{
  "n_experts": 80,
  "d_expert": 288,
  "hidden_act": "gelu",
  "n_empty_slots": 40,
  "lr_router": 0.00225,
  "vocab_size": 8192,
  "positions": "rope",
  "rope_fraction": 1.0,
  "tie_word_embeddings": false,
  "parallel_block": false,
  "init_std_qkv": 0.0352,
  "final_lr_fraction": 0.05
}
Below are experts of layer 2 (counted from 0) of a mixture-of-experts language model. Rows are named router (the router's row for the expert), up (a neuron's input weights, with its number) and show model dimensions 256-319. Each number is 500 + 40 x the weight over its row's rms, rounded and kept within 0 to 999. Numbers have three digits each.
After each expert's rows: a language model's description of what the expert responds to. This comes from a sample of Wikipedia text that the model never trained on.

# expert 45
router:532467506485557507458505557472461464492564465554487488490483475505502513460512589517516523565504579488517549431471471520472457508517472496425532490512484510551516510546543475394540436563418490
up0:516487538478551517461482452461541503512499524539509465465509461535450499461459444446516512498453509426458515540486490493525502461522455587509546459528473520528495537488500589489500464414456553
up1:540543471539515545471479488486457510474502542503569496441457524463582546517549554507507469517506490549478561510440547490577458533539474540491524545539466458528494503507500477473466572569477505
up2:429539482511491515486440468524463495511494551540613528462547439456495478430447499545490439533516521547479521500574447470528468510512449392474503575507449544523427522474536578568451447562482403
up3:498576407501402480541474485490503532584549461550513493496483455467481508482502494470535505532436472561451552503499515528493414484442544461554518503474417563538472485470479515533516484608562500
up4:416503467608446481492387500496533416485553434545498445521438433511507499417567530559523443528447523506474518459475496463496454524542578525527468531486415466471474504570493538537464460504493481
up5:480510454486463461488494447486498524533484513536519487436539509490463441424357484451452478455430486488509512496502529494492489501417521526513535499510548590504456447470480639517507452538471435
up6:472544433480404482545422494554433461500485447495542579468560488484517475515432524444494467466498528554499592474531548548556554496488548467518523516490544502598408534526513520512512504479439491
up7:525514503494569456551506526523480461528495529538479460424486519506493477544557510508423532455452513507493495461458505398483500528523486503459516517521434537519456543509542548475522546536482540
Later pieces of surnames and rare words, as in Tich-borne, Tar-now-er, plus "Location" in map captions and colons after infobox fields.

# expert 53
router:482492472550448444488538543491531511499504412509502515507466453480420519467490556530484479560463488504485527470459519426504430538476544512481525514523481525539455507506559514481601467509449455
up0:524490524539422542470481479476515497493499481513493527528480485440559475490502484516492440452559486517530499484487467444495487516576480481476531471503499557520451569456467510485500517542468532
up1:494486503516571496485468417514441445528547472495562528510520511492443437499527474511566580496488560552439506507474511473469556504569508458486559555444479488531454522471528533495519426576466493
up2:499560477508439542493504453501492484578468475529578484445418442427497472446505523479531477538435484544471501447564476462544492560556484442491529507515474526478454533517567549449482477548506499
up3:506467480491502422523469487562548549491513520506514523532496467516457535440543499547498525507490550501493570482405542457528493529428504452487579497562474506563446561483515531480566527505487473
up4:498524472554493514470561484529508520483551470531562491549462531539443520487484470476546506561482530517530525541523487506523530486501535501487501480529425534505427489503439490472543483481513522
up5:532460587482452406463502512515517568562507521530507411568412526476465497493463493529508413507554485510490509542470495484466536570516542525401480508514515515497465527464506562523538523521512475
up6:478543470476521455425519449557458474497497486535507440411493487513511443469492612540544490521437601561449537497528486441507516515477497493467588539553508506549519497530547521496492472554514514
up7:467516488571504452472536507525545456502448507468519479454521478526496453519465498506527508506429567547524509535482436488521425468525509434498562443520463549576509522492488546468546447511499442
Blank spaces and en dashes between numbers in tables and lists: scores like 17–26, date ranges like May 23–25, and empty cells.

# expert 28
router:512568432510511511455532429430497402480497464532519464399477431464446438452499519608482518528460564502506530478499476433514496462487535508530501477501518515530511538487503503477489473523524481
up0:532531462506381488448508540529452485505539516529451456489465457511438437442382569473524530575521545482478529473581573524516439528475548485500512450465485475475542488443515551460509467497494516
up1:512533433479494539483523443533506502497486504450455516521546436537536480509510508518485523528447495464530532554518493439498396525449567526529493503455440521480524613526591593548537495552591447
up2:438478451448492553506431458534506509494532419428553513539532537499495403480469507548469573496484491472506512504509441541559533529493549477550493461504530522521467509522502527462533481463521481
up3:489568437515539468449493444484395511506492521556465472501514517534506513506514576540459473607494535462505556450543505458434493520490495554477510445484508544560557490537547546516574559521608489
up4:438576451516510423530477480500506591496525453593475504441483497500483535491498511483559456497528512491494592465491454500522586509457521430451551507488509451512509518535486462528503502478504497
up5:538463492507485480472529424448405489523506517549495518547549452548542492461463554601465523526544580455485485486492471524579465518500460449499503566466539474575493546508520540465538425499585441
up6:536555479522469542428452421511430471468571441512534424472518460528549469424493520476462479568532527464521484536530485474499477472527467430496552530515454525538429493530494503472511511564587512
up7:477527407458511549459475440549482428465453478580448506444502511461492440531505538495522462511462544490464509483466548461536490419453528530519533537563484518571470483535529479491519444484516509
Nouns, ordinals and adjectives in biographical and music prose (second album, extensive, competition) plus mid-word pieces such as rector and regained.

# expert 15
router:401515476517487517475490439504503444511508504529516474501495432579439419483502559513512432524490584500507520475483459486512518507463529453466576506479473493574475509486532487463543497526441518
up0:509569448517546525473499433505556505480488405537456548510547557518541489491494518484492513433542513455548512482508535576529558501475493482467485492529497446577461510498546480505598529594512488
up1:463468516549514421526493463461517474533571514514408435479494480491458389468515472511553488516494543537469490479432549462508427478509544521495521496497468531522570483500517555495492417496515483
up2:445513421524507448472502498504517481497492450560515590496507472451503468512542545535488508533462517528468471502511427484512420504451470515411491416555451478554516505533497513426560462475496506
up3:456468414529497446485462501525483498455514467472510499450483448464558435510481563483536469474501542500435542520483460452556437541446582504482489509554472521564481541524499503501516451491516501
up4:426540497506475506564552533556497452535442478563510568487498458508504499486465567559517438502493480560506508430502480478537453594488563483507615541570455457544485502550584546493518535543554459
up5:448545439451486500499540555534565487491563469498556517494491459487536469555481548468456489581479522511526515422430503518559418476475541515494534483578483502430530494463572513508549484488488498
up6:455569503524485481503458530612415503463488455507514409546422476511452473483480518529512448492507507508476482494479473468511478433469581474506532597633503458485496563472500527474546524548495529
up7:479560441539411434500506472506518487456471467519494497529441542576489518523416556568521491505440481512515497516465487479567508513478596428503531601622448492524476506498477457496506513513433470
Mid-sentence "and", "or", "&" and commas joining clauses or noun pairs in prose, as in "reform and opening".

# expert 25
router:415550481473526467460515472544515520595526499580541420503489521572446483477508525444552492480501506587440546470454495568564512550500502477406516531487451610488482465522462503502562450541552440
up0:492507459558509599536531530461469559485521497523504517542482537550501444498487465588504466409521553469474494525493476477455539463499498462562560478530460492479500463485501496460520429486478485
up1:505495514494503473528466505457432522549471550508509491466507533515500483488448508452575519518495489524505594508440505450579490507529495379530523470451517484453504609531515546518562509523449483
up2:466548423483476530545452366563478415483464497419552515480567470456566505484456434505480474461504516492435525492544539485530481489544516464476571521522481506535495528513541461469573584508457458
up3:529472461495504491484468471546408498543516516510552506403520522538440504438392548478564457477496571506456527507530459484540547533501499501526484535506478492479536551551495533424546451563508549
up4:476514524499501513392451490539456448472546466470507479457509471478523490495575561487481428467483536552467473516475497515523554500470572440444636476484539470522492528487543492458531507555455487
up5:523551418467457475471428492513464447452557441518526545538435473522455434464547526509532484452514529525479448506506455508514557460471554487497491525598483509519469527497524558448500471483502490
up6:527457465500504452436479548535520475532505466521468495419482478492569532519483491502524479563489475478540525460534546513496462476535436482428552505545501563525443525566514453474524480484515452
up7:449485426520522479513470467500470502566515477487491511545475458504442487487442506531511523540512520521479524444532445428512404547520539557490550440527472537504507501398527558449494470532508491
Nationality endings and adjectives plus is/was in opening definitions, such as Taiwanese politician, Lebanese actress, American, Uzbekistan.

# expert 49
router:467529510562440482539514501503477519535506533562549488450471473523469465443456454524538438454532471575466523537428469517521496514500545390465579529532516527508526503586503520517502437562498409
up0:458558527536498497518553494507501457507475471503409491433523523556482525483467563489492510519477490487483550455444503501587483569538484430523473487461549563464516457533507508530545513528530451
up1:436458454450469492492548490551404459595604433484511516496535483556602458494459468476488459543459503534509524433517443447458464589518513510494566507523420471455455516531529505453503510477448526
up2:498452463470449543450526489505520484528485510518541551551429496511457443436474547539495499466507523543478563587457503488567500564439511495457486521509463419459476443558510470537463427479496411
up3:529472521478543490544453527524522446572475505400517540420540464547503508521441488497482505524491529523487534516475465559546531520486523474466530446520475518426555551532450565521535509495407467
up4:489457525529461483543487517495542451542523472499461459454459482540544388510555524511522495543432500574410527476491466520485539463484549503437415448500478457537513564483510541472572503478488500
up5:458502536543476481413419526477444464543488419531484533468499532460518461430503566447441485441476473460452546568457551530527452484543488565450499528381516531481578512442520489515570465576481481
up6:433515478496462513546501452461480462525454487519490497485510504500569509497511490490521530478499509526573473531517494521470476525559454390513487535504544557476562580521516511473439470518543549
up7:529425490489507460548471507455469405508486506543563525462446473534449438471438481491495525471502466489527550495507453516540513546457574545455535514419505544518410473469528479509528472519487505
Middle syllables inside longer words and transliterated text, such as rang in arranged, ev in retrieving, gu in refigured.

# expert 24
router:473566484477488451445446494570518514539535489526624485483450500519515530462485565426568515502510555566485517453511529452519492488488465429473542550545440472497454507522565498420519419504530493
up0:512534475543513519433494509472477469546548450551595482480531492500510435492488480489537501567509445546464505404479474489550469541432517522460553543559499490516472460472479516459533509439492479
up1:506555444558453515481500479513528484463426509526534474505453493502461484498445492448589430466501564474480488476481473457590419499453556479533503516576470545493511525569535518520491525547474352
up2:494445431407543480438542487567392485526553468443515481551529525488484487441540558542541500522509515537585553411514486460546525552461487436490471512538467507485445437468423471470577480546541468
up3:495507457455494446505516515491457513536498472595553460456524478575453402436468453512521462497475544517514575466512444427553446507486531529506547488544501472576441501522544569538444458486583517
up4:487460538474521465495468537470452475526574492540482464411520452486533495505479466544518499547441614501516478499536454531558502573460485501434581462525439495546529520478596544469514542432518515
up5:512516485481534520494444480523514463511517422545530514382499458456486487512468560516444472543429426501464502442523476511510466563442522507469538453530491556572423529523459541487478452541451509
up6:463493434490418431461467527573531436531482483483456479456443399482498485487445522527506481460476536522527485462503483457555494460484527417544535483516493498558514459540545527446535406503430504
up7:428540445484437462488522417529520549534528482471496407525585453476558572518476517467577494608585508521441486438492425485518525520479527516474578486534528485477414538516485477405518511548572476
Subject and object pronouns (he, she, him), plus word pieces after a k or K in foreign names and words, like Kobayashi, Kununurra.

# expert 36
router:476486496508494477483485479491473500537527470528586452466462511529460492473489566453587451503506504504454582436483479538549505504479507427466519510485489511472503543515514562484527468530442424
up0:483446509527531538534449495468425439474496526446517496455514540499465468428528607517524451498423541489432501446506557543476553533476460476453520442555469558446449512449466438536575498497458510
up1:505476501547501474488496533596476437512496428498536511441506549500491539481473497491478487552465498503520518432436433520591474488529518436489497505505507501533503577466559537511544433508507545
up2:484483509524534480538536553505516477532539506529532499480518461503546472479487479503562568516463488562467481447532477533521479506555491505535488482524439569569528496538502485484489527511440469
up3:501550442564491405467416454491523455510513454444528460407513491541495469417466512534494490540495532521500524424533512502555467531477531478495567444568493486510446555550538582478543427544496488
up4:489441481513523507553526519512489480500529463457548495462533553540441460481513505513534427453493518531533543538566459465516508496575447394541528497547494536454443546606508493496518494556483566
up5:536497459484559465517476498546473529527541547585469549480417530486464547518513644500570487492454535525468496551518520457473573504464461475486486528488503420521563497521604567510514453478547520
up6:518511489559542490477414463454506496521459486583527419501492446516451496514446552491563475546491522479482584482518532503486440481473519460476509595491549527508412540531492531529508513517499493
up7:499506507539487546535519430531539562527450522504548555498493486487455475501427436554496581522525496480486471461476511541553495465516525518520515485497432493477525560548523543417516447500535503
Middle and final pieces of long or foreign words, such as -burg, -dorf, -ridge, and species names, plus later digits in years.

# expert 14
router:508502404479471493433478495593510477463468474523509547506483464541506453508493494580479485569443507554493498492491452472548426472513569487517513504510428490574521521512535505416519477537518515
up0:486542439456472534494469554567470531459582500496516522425476481611503505529458535473525499490490570515541473469489467496492476432459553538458476524534450549468520466541502521475539486556499523
up1:543480499544552535520432474472516450487519523535611495487482498584573501446488554483488499498482503576605566532496543450517418512395458460523500459497458494449429519508543457471517572540514468
up2:466498510467527518455510485513492521531544526484454482514433481520507527442489503454491551511487488501568535443495456437559384557551470460512478502480502435455491516490497526509538474447473507
up3:481486468549513493526504404549492531475576541499510428456442490532507444497487465558522570570375511492446448478520528463507532465537473470460466489492465532510478486503537530482539457455500488
up4:453577478466493557485488467465494497517441514466507477476496528558559488509443549562601547492436557466493527489505424521495487530536539492428496494501525471489482582556557487551490502478548430
up5:505519489566528524476484478534440455591543468505499533471429551508510488548471532535515491531560535524531518492456461558543540530522465499538475482446529483541452472474435538477555529478508520
up6:457495512573478513498515534474545569547508459484521537534540515485443481528501515551471442409489458529518501487433524471552472560599519492450460570558518458510429510483452504486559534543512466
up7:384504451576487468539431410482508435534577455461442519523525495521514507484463497552505559538444492510499490506507514486528522547445483410493492616472472522498546485585460493440512474476467454
Second pieces of ordinary English words split after an initial letter, often s or e, e.g. s-tern, s-ang, e-as-y, al-ive.

# expert 16
router:523478427480446498507506523510498469508503472534465488468461480530482475470510533502518439542493559515516540488485453514519446474489513405458585556524516477509491538568485471472588517501518497
up0:546591457566458491492460502472412459472527489534491479453470450510450522462451516504474500489554556520531483504554517475474473463492475520487492554454432520497511531529572515457523479491484466
up1:519515471538488433476499453488455458558600508569478399474492429465422446457421470547543542505511521534522506463546488478479520489432558446502565542477440571472442492534570479496563404501487492
up2:482522502567470541500407447474472540541509485502499532519499531492503417497469570474471486482452547546471459487450525497503495531431543526491504426520498621457531480537558558483479521490440467
up3:466493442539487445540478452482472477519545488505475449525442477499466540462506522515552507490436537550519526522464496504476490527444544559546547433503398511552520484524533499493455483489442530
up4:472469440449552532457488467459455474533563462517542457509489475459463494535508573489565523527451530562460526477551462500556513512491533489538538540470511497533455481558588486480482451587486481
up5:534529433544446517479496529548463483521530421545541462441468544508492526523464506591495513526454487533478522401523465521463531475454525448534514458499493571525385469467527506465469518527487452
up6:508524537527456464432520484569461494501542495563529416505512493487501513443491505521525520492502533474430512448508531487524551452456493497447511579516488518540482436541515524479517538479448452
up7:573511551531507542452494491440465477522478498539523496452474512448529397477526512494458556456486456470492484491462553475537484579518486506473453513545479515377519487399491554535495442534476543
Separators within running prose: spaces before a word or number, hyphens in compounds like eight-car and lower-court, em dashes, opening parentheses.

# expert 42
router:478560502529450479496502482496514452519511472529493529481505454502491526467427502508521469519510520516424508532450467528509484501431481477473519551505483545532478571577490526498514405560563540
up0:501450456455437481522570499573533520507524563443464431485493500466505547427530515502518469478465528538470507449410508497530409534546489499483519514477477542509544505525499521462465542475470416
up1:430515502526516442504469537524454512534539467519585468447507476525478435457580512529595477480481513575493474436556484437525435520527497413487510558483471494496536497532509558440544550479453478
up2:507493490407469463482456508552546521486480484468512475465488487499438537532538511456488412544526523489450491505502510441506456534465549477428512495467439494497542497501469490503536504472496445
up3:413487410500464449458448461503501480556578493531479464467531461475490461489547489501550408510525573513411500480508457488503493516475525384468517558523472540452479570505561533442551507488536551
up4:425452472531469494471456488505511452528511460480547448488515501476532497453544576482528504569493487594568530461521480444508510517449562508527513530500479540463461531468502546467495551508478509
up5:486530490521557460498515515468463520524591478548555465465458554514564437504532569486582463469441531473495519483544459490545527511468509487454537518610468469484413426494540526514497478413487508
up6:533500484437455497520580475558494511532606507538518487569500471550469443489451485532524474488571561504482520478543532487531570542467498498510520523510408531435487493577506492469478526530515412
up7:431572448447534469457532438531482538514455460538525467530466471565543448518518462534485495492483523508557503444454434427552488475453541480460539642492545561558520538450534513469572541517506492
Occupation nouns in biography leads after a nationality, such as film director, politician and lawyer, baseball player, plus first names like Sam, John.

# expert 33
router:470526484552369492481439460548447481496537441506508498486452494552491479502458532520524465533448536544510484494473424459524472499477511429438540572515480501532427567524515511446548476552501473
up0:477547472459430510508489511553574490528515421530530488498517512475498469519497494531462565475538425496518511476536514482501491491483534493513527450528559529567506414584516491531495509504470482
up1:519487523541492520525523521510522505548575460533604485483554527519451568399408507543435449501473538508460512514554480528513460513440495489459500530486546515458488535546487506517554523503491454
up2:488498525481531520568551497582547492532602526538585557495560503526467518388451496482521488523513467501500559516568437517524558493504521438516453486492512549503494481534518515559465527524552496
up3:506568485513493493467500578512517540498510499507596412440532464517476463422490552533497473502485463487473525454511469438474536534494544527575509493530508570505547503566515541463484506524497500
up4:422484427457465444556500492493473482550502463485502528449491406520456549462534576518494466545488444519465530506552560513483505533511533476569496499493487581546499443475526508522547445443494537
up5:473509532486456543555481554538570568493496502506444474449519536473526465490421575524488395431459471533496490511452420526488440521532494455434504552493495517510490541475507488520449477542496439
up6:542503428515531524527488510476490555537548554522508620492480484581544524526477655532504513540503480528468538498535482531516496529541492500465544456484584493510529482555493463417432555451489516
up7:576534540482518513513470473451465500472446463524495564493428442544458388507550488533485537516511558508516527530518482566474455490578539541535472480486624519455444442563498546481443546432536480
Commas inside large numbers in tables, after place names or dates, and in lists of names, as in "1,13,702", "Weston, Florida".

# expert 23
router:475516414442442486478468511585512504517506449498610520473437506490493499484446608491474453526576537538478498467531469445493521518458483463491571554515523498567495515494529518499549452477519524
up0:467481434514484468459441492569457456544563499511534500476518463547499502445407525527482541513468480505477533494532532444425456460406531496489495523478521519507520491478497488461540448517467510
up1:457537476485563531419450501515445473557567538499544475472512482581527454482439550507511509611501529555520506498494433542580459491491515459490468465464493513549508487488458462502574472475529452
up2:563542555517522514439449526489441494498484518481428518468431466463493506527464478551479519440433492531550468545417452418550486481475542513516461498502481540485486564502525534502525519556476476
up3:530444482545540487417493500531437423557475479466545492375456495522486518413460552522550457447463503508529491547447537463571412615539519504532491535479451482567513488532530494463522421521537517
up4:486586546597507559520463418462425409494491551552503502440500501457490447443541534478521500527502508484509546461532488500529456519427500538589499520462456519469480492508515560532487436499499513
up5:501643570516563478401415436507468504494482559464491437425485536489449510488557518514494502483472462535513505539471481530515477501507500463472542575528524550516449513547485506458485496527537389
up6:456547439452419484474454453413545473516552494436500440444548470539495529512487521497499505498438528527532549450540516528599469534434522452553531554565467479437528512520507512461584530482484445
up7:487550495505448448477410496462479455552528511582546492492501508583462441389525504524551425510558519574475519426481496537513481558441585495480488541535499495488455552546556507471571500455506479
Digits and dashes inside dates, scores and table numbers, plus endings after hyphens, such as seeded, cross-border, main-draw, 3rd, century.

# expert 20
router:491486496524523434415478559511460479465502490442515464472491455417425498562438516539484508578425497514454553416485489447537487566501514491511494512485465506493530546466538495468489447492468494
up0:536472480586515502519431502445556549479568561496529486523420440505519533518486589472477460494447503499551573553469543496490478534543515483488468539521479447552569491497561583501546467496484511
up1:508552470525546494469442515492484588522564526462455522582458526475479492462519481542494504450484445574515465443484478523507485446522568514485469473501462502487534492477535435445522560519427492
up2:498557533496477507476552530516557489549505574524436499507518491493478488555493471509504488486482554582453524506436423560574545510461536520493501494603527433453530464536532453466499553483597538
up3:446506426498461526508538550526507526477501473474435498458542511501552514534489568518513489517420513529440474527602532504496465475504554549446564545521426533452528523477485529540480409449470557
up4:504512532574521495487470460535510476516486483524536462573492468498551572529536479583488490548511570535391461507465574558466468458481491445488529526533520481558427520488517514441559514440496562
up5:560501563456543502511472467564467467504567456506460569534472468497560460409501515452494513511498544433511454482572511460526476465490533490486463545587493465529449531492463506479527484504557513
up6:498569493536499533508452400493516541509508512401547527435580530532539484514411468472479486485468495575448490523424510534516546532479560490450466502472485485426488530464448524500500474547492516
up7:506445558487558534514490610536474560472497444471476484439527533566492508543437497526448493497470471508500520498446452472500453479508488561516511503546505517485490478536474460414548503472477546
Words in sports team and season articles and tables, such as regular season, Stadium, playoff, Roster, attendance, plus player first names.

# expert 26
router:485510421522511530492484468557455482489569499487558430409471489540478473434498510489534495532386492568513506490557433420562471535463573484515506500561503533482434500476473506536547508551476454
up0:604517499452497488520556429498434549461490516499486521463471476559436555520552567548512539431486583489531459487506460463450480556474460451483504546465525503448461472498542468499459478544421473
up1:454483450515457531495522509533462574568493404533490519479495471468500459518475509539518505507400511567480544440549446500497494569521526498510544531505478532498487517433491526509507448584499539
up2:498522452518466505453497497546451506538504484589550509486467426548513514477446492540487527576473546504462429489512511454505436496507527494424550523566455478483579563453570445500536505497522554
up3:476503461533500467483501451507604497541468496566525491464462455531516545447461544546488452519505556589454455481468493471538506547449477463413522519516460524528448544536490437462556539522474421
up4:408527457573549477565478403554471446447528564550514483447532510504505445400472502491464500526492500468493550431455523507521453536424520529501518487496490553509500521557449501520572425455503556
up5:475500427525482533514472523418504440479494536576507477540413482457502499497482611494531428510567483541492502476486561436434410564463592520503451539492506509440540503514533498467489501511416437
up6:471532452449465472477505489557496499510488471468488489434481484555539461525429489445513489477482514463431491460502479466478504548476481470534529526544468464595469520527564572501554455513476509
up7:553551443536480493474449453525499512468508428513518482473458422570457433528515544524530466413455530427473482488431439450560491488467588444478503449492491436509447506524496508483556493513532425
Verb-ending pieces like over-se-es, eliminat-e and regard-s, plus sentence-opening words such as With, After, Following.

# expert 32
router:442529465480492464490452518560502411477483421509515474453483447529454557467464521482532476538473532539447555473516449431530442548464493482485580500525486561502482517549513498479558462501452481
up0:560496463504487484433451512525488497504475526526481433522506563535451510541472540501512487532501530541446542442559509412509476526487527486463542510574539451496451522551568525457504498519535519
up1:496512491513520501516498473431520371487596487535509492479521512522525476477530527490584445508478519523478509479525508481557435507474394489532493515533512529550435519517496484442470550503495452
up2:476502443464486500446437484560463512536463477525518467542486547452529522518433532521557496503413518474511540479470470529555441530448545450530534502527435463610473532505495555423491510529520490
up3:484497479535524459453459490475501451522554462561542491457506531513544457460457523498486507467490494538461491509539430487585567487473515462538554478468521534552500552524521553442499504476445462
up4:544555517506523503485520558412432463559496535523482477564516514465522526453492524536482477513504534502493554493508387436560439560494506479479542494513520444600501461522593532444517456550480528
up5:485492495495497442506434475549516458531511496505498443488502508509482505519492540501514491550461508461497505482526432435539494544498513501428515478539536534531461513531506507475532543536433457
up6:497500427429492430497551528511462416589518468554498473524477487486500572527463563489542535515524485482501552467549520468488474541459449530473529454472510539525449469510448520487501611457504526
up7:528539520491473494479466452575439381489458443512470503545500526439515521582478550498542517551488518584468500518573515416527372482481445498472514546482503476477487508492565534498497519549495550
Standalone space tokens, mostly after commas, colons or table pipes and before a number or date, e.g. 1903, 52.5.

# expert 27
router:465513444519517437405488452548481476505508445474496452513534453514519533500462518537491532518464569516440545435543513515551447541464467498500524481471457507587504539470515525464538487535472531
up0:465462532486467530512475507541512534458493447493583421501481461537514456437528469465554482598461587504457498515542482462543462484474492472482521509502468503534475489505505457509435487537431506
up1:533486497543485501498512542455460424517463494607530420462460477506552450447555514486516456492487560464465517515515526487483459454512561479537494519559422568479483570529558480426564483551485508
up2:515554493535443498514479537530411543553559453579519432543452427522494489429575537515583408497446533479492512431464492462490473479504489509517560590545444476435481444537513508495480502477483464
up3:480483440580444419528474527466451527514523504550511523495492463558523452518503549497507521517464451508436496462462466473412581568505506492507471471565533508524413514506487622423437478482468404
up4:476478486531468500542472595469413515465528550572519508508442436469573514475484568506493481564496513464526532514499460432489464478462539481529488565535420562528505555440505493462567474537487478
up5:457565460548446451520491459499457502498439485527521467545461389550472503513440541550528450565537487495468488414558458501529494538471564432507476517506423521491454487476463514424474460527416433
up6:472459477444451466418515543547446509532504442561514467467471473472475481523522522482541522532561502551490498508550490458507506554519559481531568507485494540467504523481475558454485440521545501
up7:496473443525514444408514497531471536514550520480546444475471556426462519480481477511556509564454475548458471498527514446579517471478536517495527532453480518481457520542531493441571529531511440
First names, surnames and US/UK place names, often in sports tables after country codes, as in David, York, Carolina.

# expert 22
router:491492450547428519525518526526515510503557477495578538489494428512558431459503530522478477526472461553509523490527452473523484522428523449528504554539440466535459522579498524458508514512441459
up0:480576526524498556474532504557468399440540545529595494475495489516467490487521455434548514502476549506424523498494446509518506526454531476477546484475395462573533454497540521485547482454595497
up1:479486449511506473484479509576503518465523530500489524536466497525531478481504481518485456486479568530425500550475509514522436575500480439428519484555507507521499540568468515501584484555488528
up2:473526396487491498461441465545494458532571455499563458493487518641581423475518543459532512569454527479552574489466506547440438497487500518457515555520513518529470512522533530495510451468517469
up3:547527519540526472455538485491458461548556489542522494429534485475483574480520484510503450525480494479501456496432479517545534560466477503522514522503511535564465522534579487438514382534523523
up4:513534532417507461456516465511557455476546531480506558538506507494480436549458555544421553505510480484418556467493504480491535445502493555461454495470443483513482461518542596477534491545508520
up5:492546464532474545501458515562469476499434494500505542455536474509517454544482491576498491605479503580521533498534547437546482527551574471436506544535502552482494547509527466503461493551449468
up6:544556498445449432470548457537472500544482515516533549460478466523610505556479490512493412501433497480472528510496502516480430472497458459520539517490524539448493515491440486441492531471493555
up7:511508453423476518488542452505510476433488478531495483521562420469539560520501520514536559530488557581489464502466499467533504523450439439516503481465455529495529569480572481438563456532478579
Pieces from the middle of longer words like selenium, evanescence, marine and universe, plus degree signs in coordinates and words like information, page.

# expert 50
router:468496492551468459517487496536499506515519452457554454476523463527501458533462472544524423519466507555474506473556433419550443535447509504505498536572446531572456597590489493469517547498458473
up0:486572476564487407497522519463488490517544445517501422471441423500536521450443577553506415473496596541465539494506477418541422499438579444450515490512533465492499567522517461460559479489428498
up1:465449459455483524458451473456465545495473470488541456478466483499488516424495535482568493596518529568430513536537417525524531467472570406504583507573484434482499511508537545448551500559543484
up2:520571500481523404483490539467488465508522469520478419469509494436519436453472579527524560538382536433443447513480476450560542467465472518514510552554460484506518534578563546437515452457492405
up3:468482467520458474480452458514493433475549493501506485449451505467480459484429614532529482555441482529488546479527502498545480530469527474465507502521492517568520508575490521445550464496465466
up4:458510403550458479485520494509518478510509475491496475520532485537545483457510515465566485457485554521506472395524445465451460530499583490490594551509413502553463483511483520455504477502498506
up5:427519419554529418468515497562601474488480480537471517536519485446473440493437527479486451515465551565512552482481450518470538521510518519495557522473427490568475477525550533457471513463490467
up6:494520442516501492505466458543499487532571435491562493411471447507447525536464515562575470496514515576497543446498410457526547480505558349452502476518518475501459556534491592435491530441502453
up7:433504435449482442492517463507479500537486479498554475521475433469521425491458511553499502493484514525467532465524523523592506492481498450456490515484477509553432556536514524523503466495513427
Month names in dates and schedules, such as October 10, 9 September, plus pieces after Mar like Maria.

# expert 38
router:475520476568471505480501465423481497475521495535523460514495489535535513472510590536524465475519551548515536523471476442486515513437486468513498522564532488544532495500553519463495454440525412
up0:485510462438561507496473445484507468470486507438481467530488531497396526540493520484543494499497556441520499478466471508466556482453554454480502519514499526452453521484531637486528442550503499
up1:487458530491527463456491454523448516496489471592500532440504515540501506490500582536526465469500454436534526463558489526545472502475501456466545428499480538524465535530460480495541412561480536
up2:449488499576532397446433512543517446560494541574470500553496459569513430477457559553552507530505564480463515497547503465522477524465540423492584478549499536484458574541469489459477453479480525
up3:471519500498498436525454514488471495459517471504498520471519412493482440500464483466539503528456540560505553421544506499506456533536482408489584483521484496540521587532574463444557542496488509
up4:463502481545502464545451483500465527464522481547507490438491486479531495490482546496495485488488433488511571437470537507581443500480523514572559479535507461505400500528569575415525499579508438
up5:461554471446523471516409525544508495556548453522489505506462435526457443561566535502522514488487536532484550470516429491497514475461477445516561487459486546527496584475479498441490515519417474
up6:471522495508480475406478460506500479504513432533466488418543481476527524465449492506500449454476539422529575486537413506506444485545543519482572557561485552533502557492438536488520461564460517
up7:490493525519550480497547524528465469569494520511507499512522506508494486503487504516569450477554541496511541441472512528521512559528454463450525479555470520480462499496540455517519483495581474
Middle syllable pieces of longer words after prefixes like up, down, dis, b, e.g. up-ke-ep, ban-ner-s, b-log, branch-es.

# expert 21
router:447471412475478497490462499568513542537505485548542519439464512516568464444504591512480473510525566532467609474536442520524530513473533497474549531525464528515487509538465543517526536472489443
up0:527555459520521452446452470473458521502581486574535450514507491501484472457446527548561488552427562538487491473528500500471466511550567487496561522555497455520513548553549533486497470506452479
up1:529505440497522486464480493574529462550507519528521497450429482516538455475482484487522431485400602495453495467560463481542521561499497524484463462546455512532489516548538448487548530523517511
up2:382562420484465513421478510513493478525593501560539433412464507514533444401435538466497460548509534496510501465547511501559480509549528487456492457567421503560453492546466584517518454491511499
up3:477441434458461442395506495536491517530464379592453533489484454525416548486449521482453523510494464472491517456495506572493462554490531522459484467522482589517507517473498479422583467533484549
up4:474569393496534481426427490526494534426482560432469484504441501487497510536476459446461436521460547564565495474478463517511510544436487544510484457493456534538495600502501494519484502566520516
up5:468476404517510483516467456488434487536590491511525536480492493533450519460547616509516436489475501547461549537443488478515510453472537463551518521529448523516430548489549558497525529506459452
up6:513481442500510520535462475498433456570502446488550417533497491529554461413480518563553494529507520517472474493502460483551534528485536464505482552464436491522450521541534520520538483549513458
up7:475479468513480495539483497463471474525516436460513500506476522579472462426465593548478534463399516525498511423484568495468473557489523412533561483492447464555502525557484523408518420545455522
Word-internal fragments and suffixes in technical or chemical words, as in -op- (oxopyrimidine), -ne, -fold, and dashes in ranges.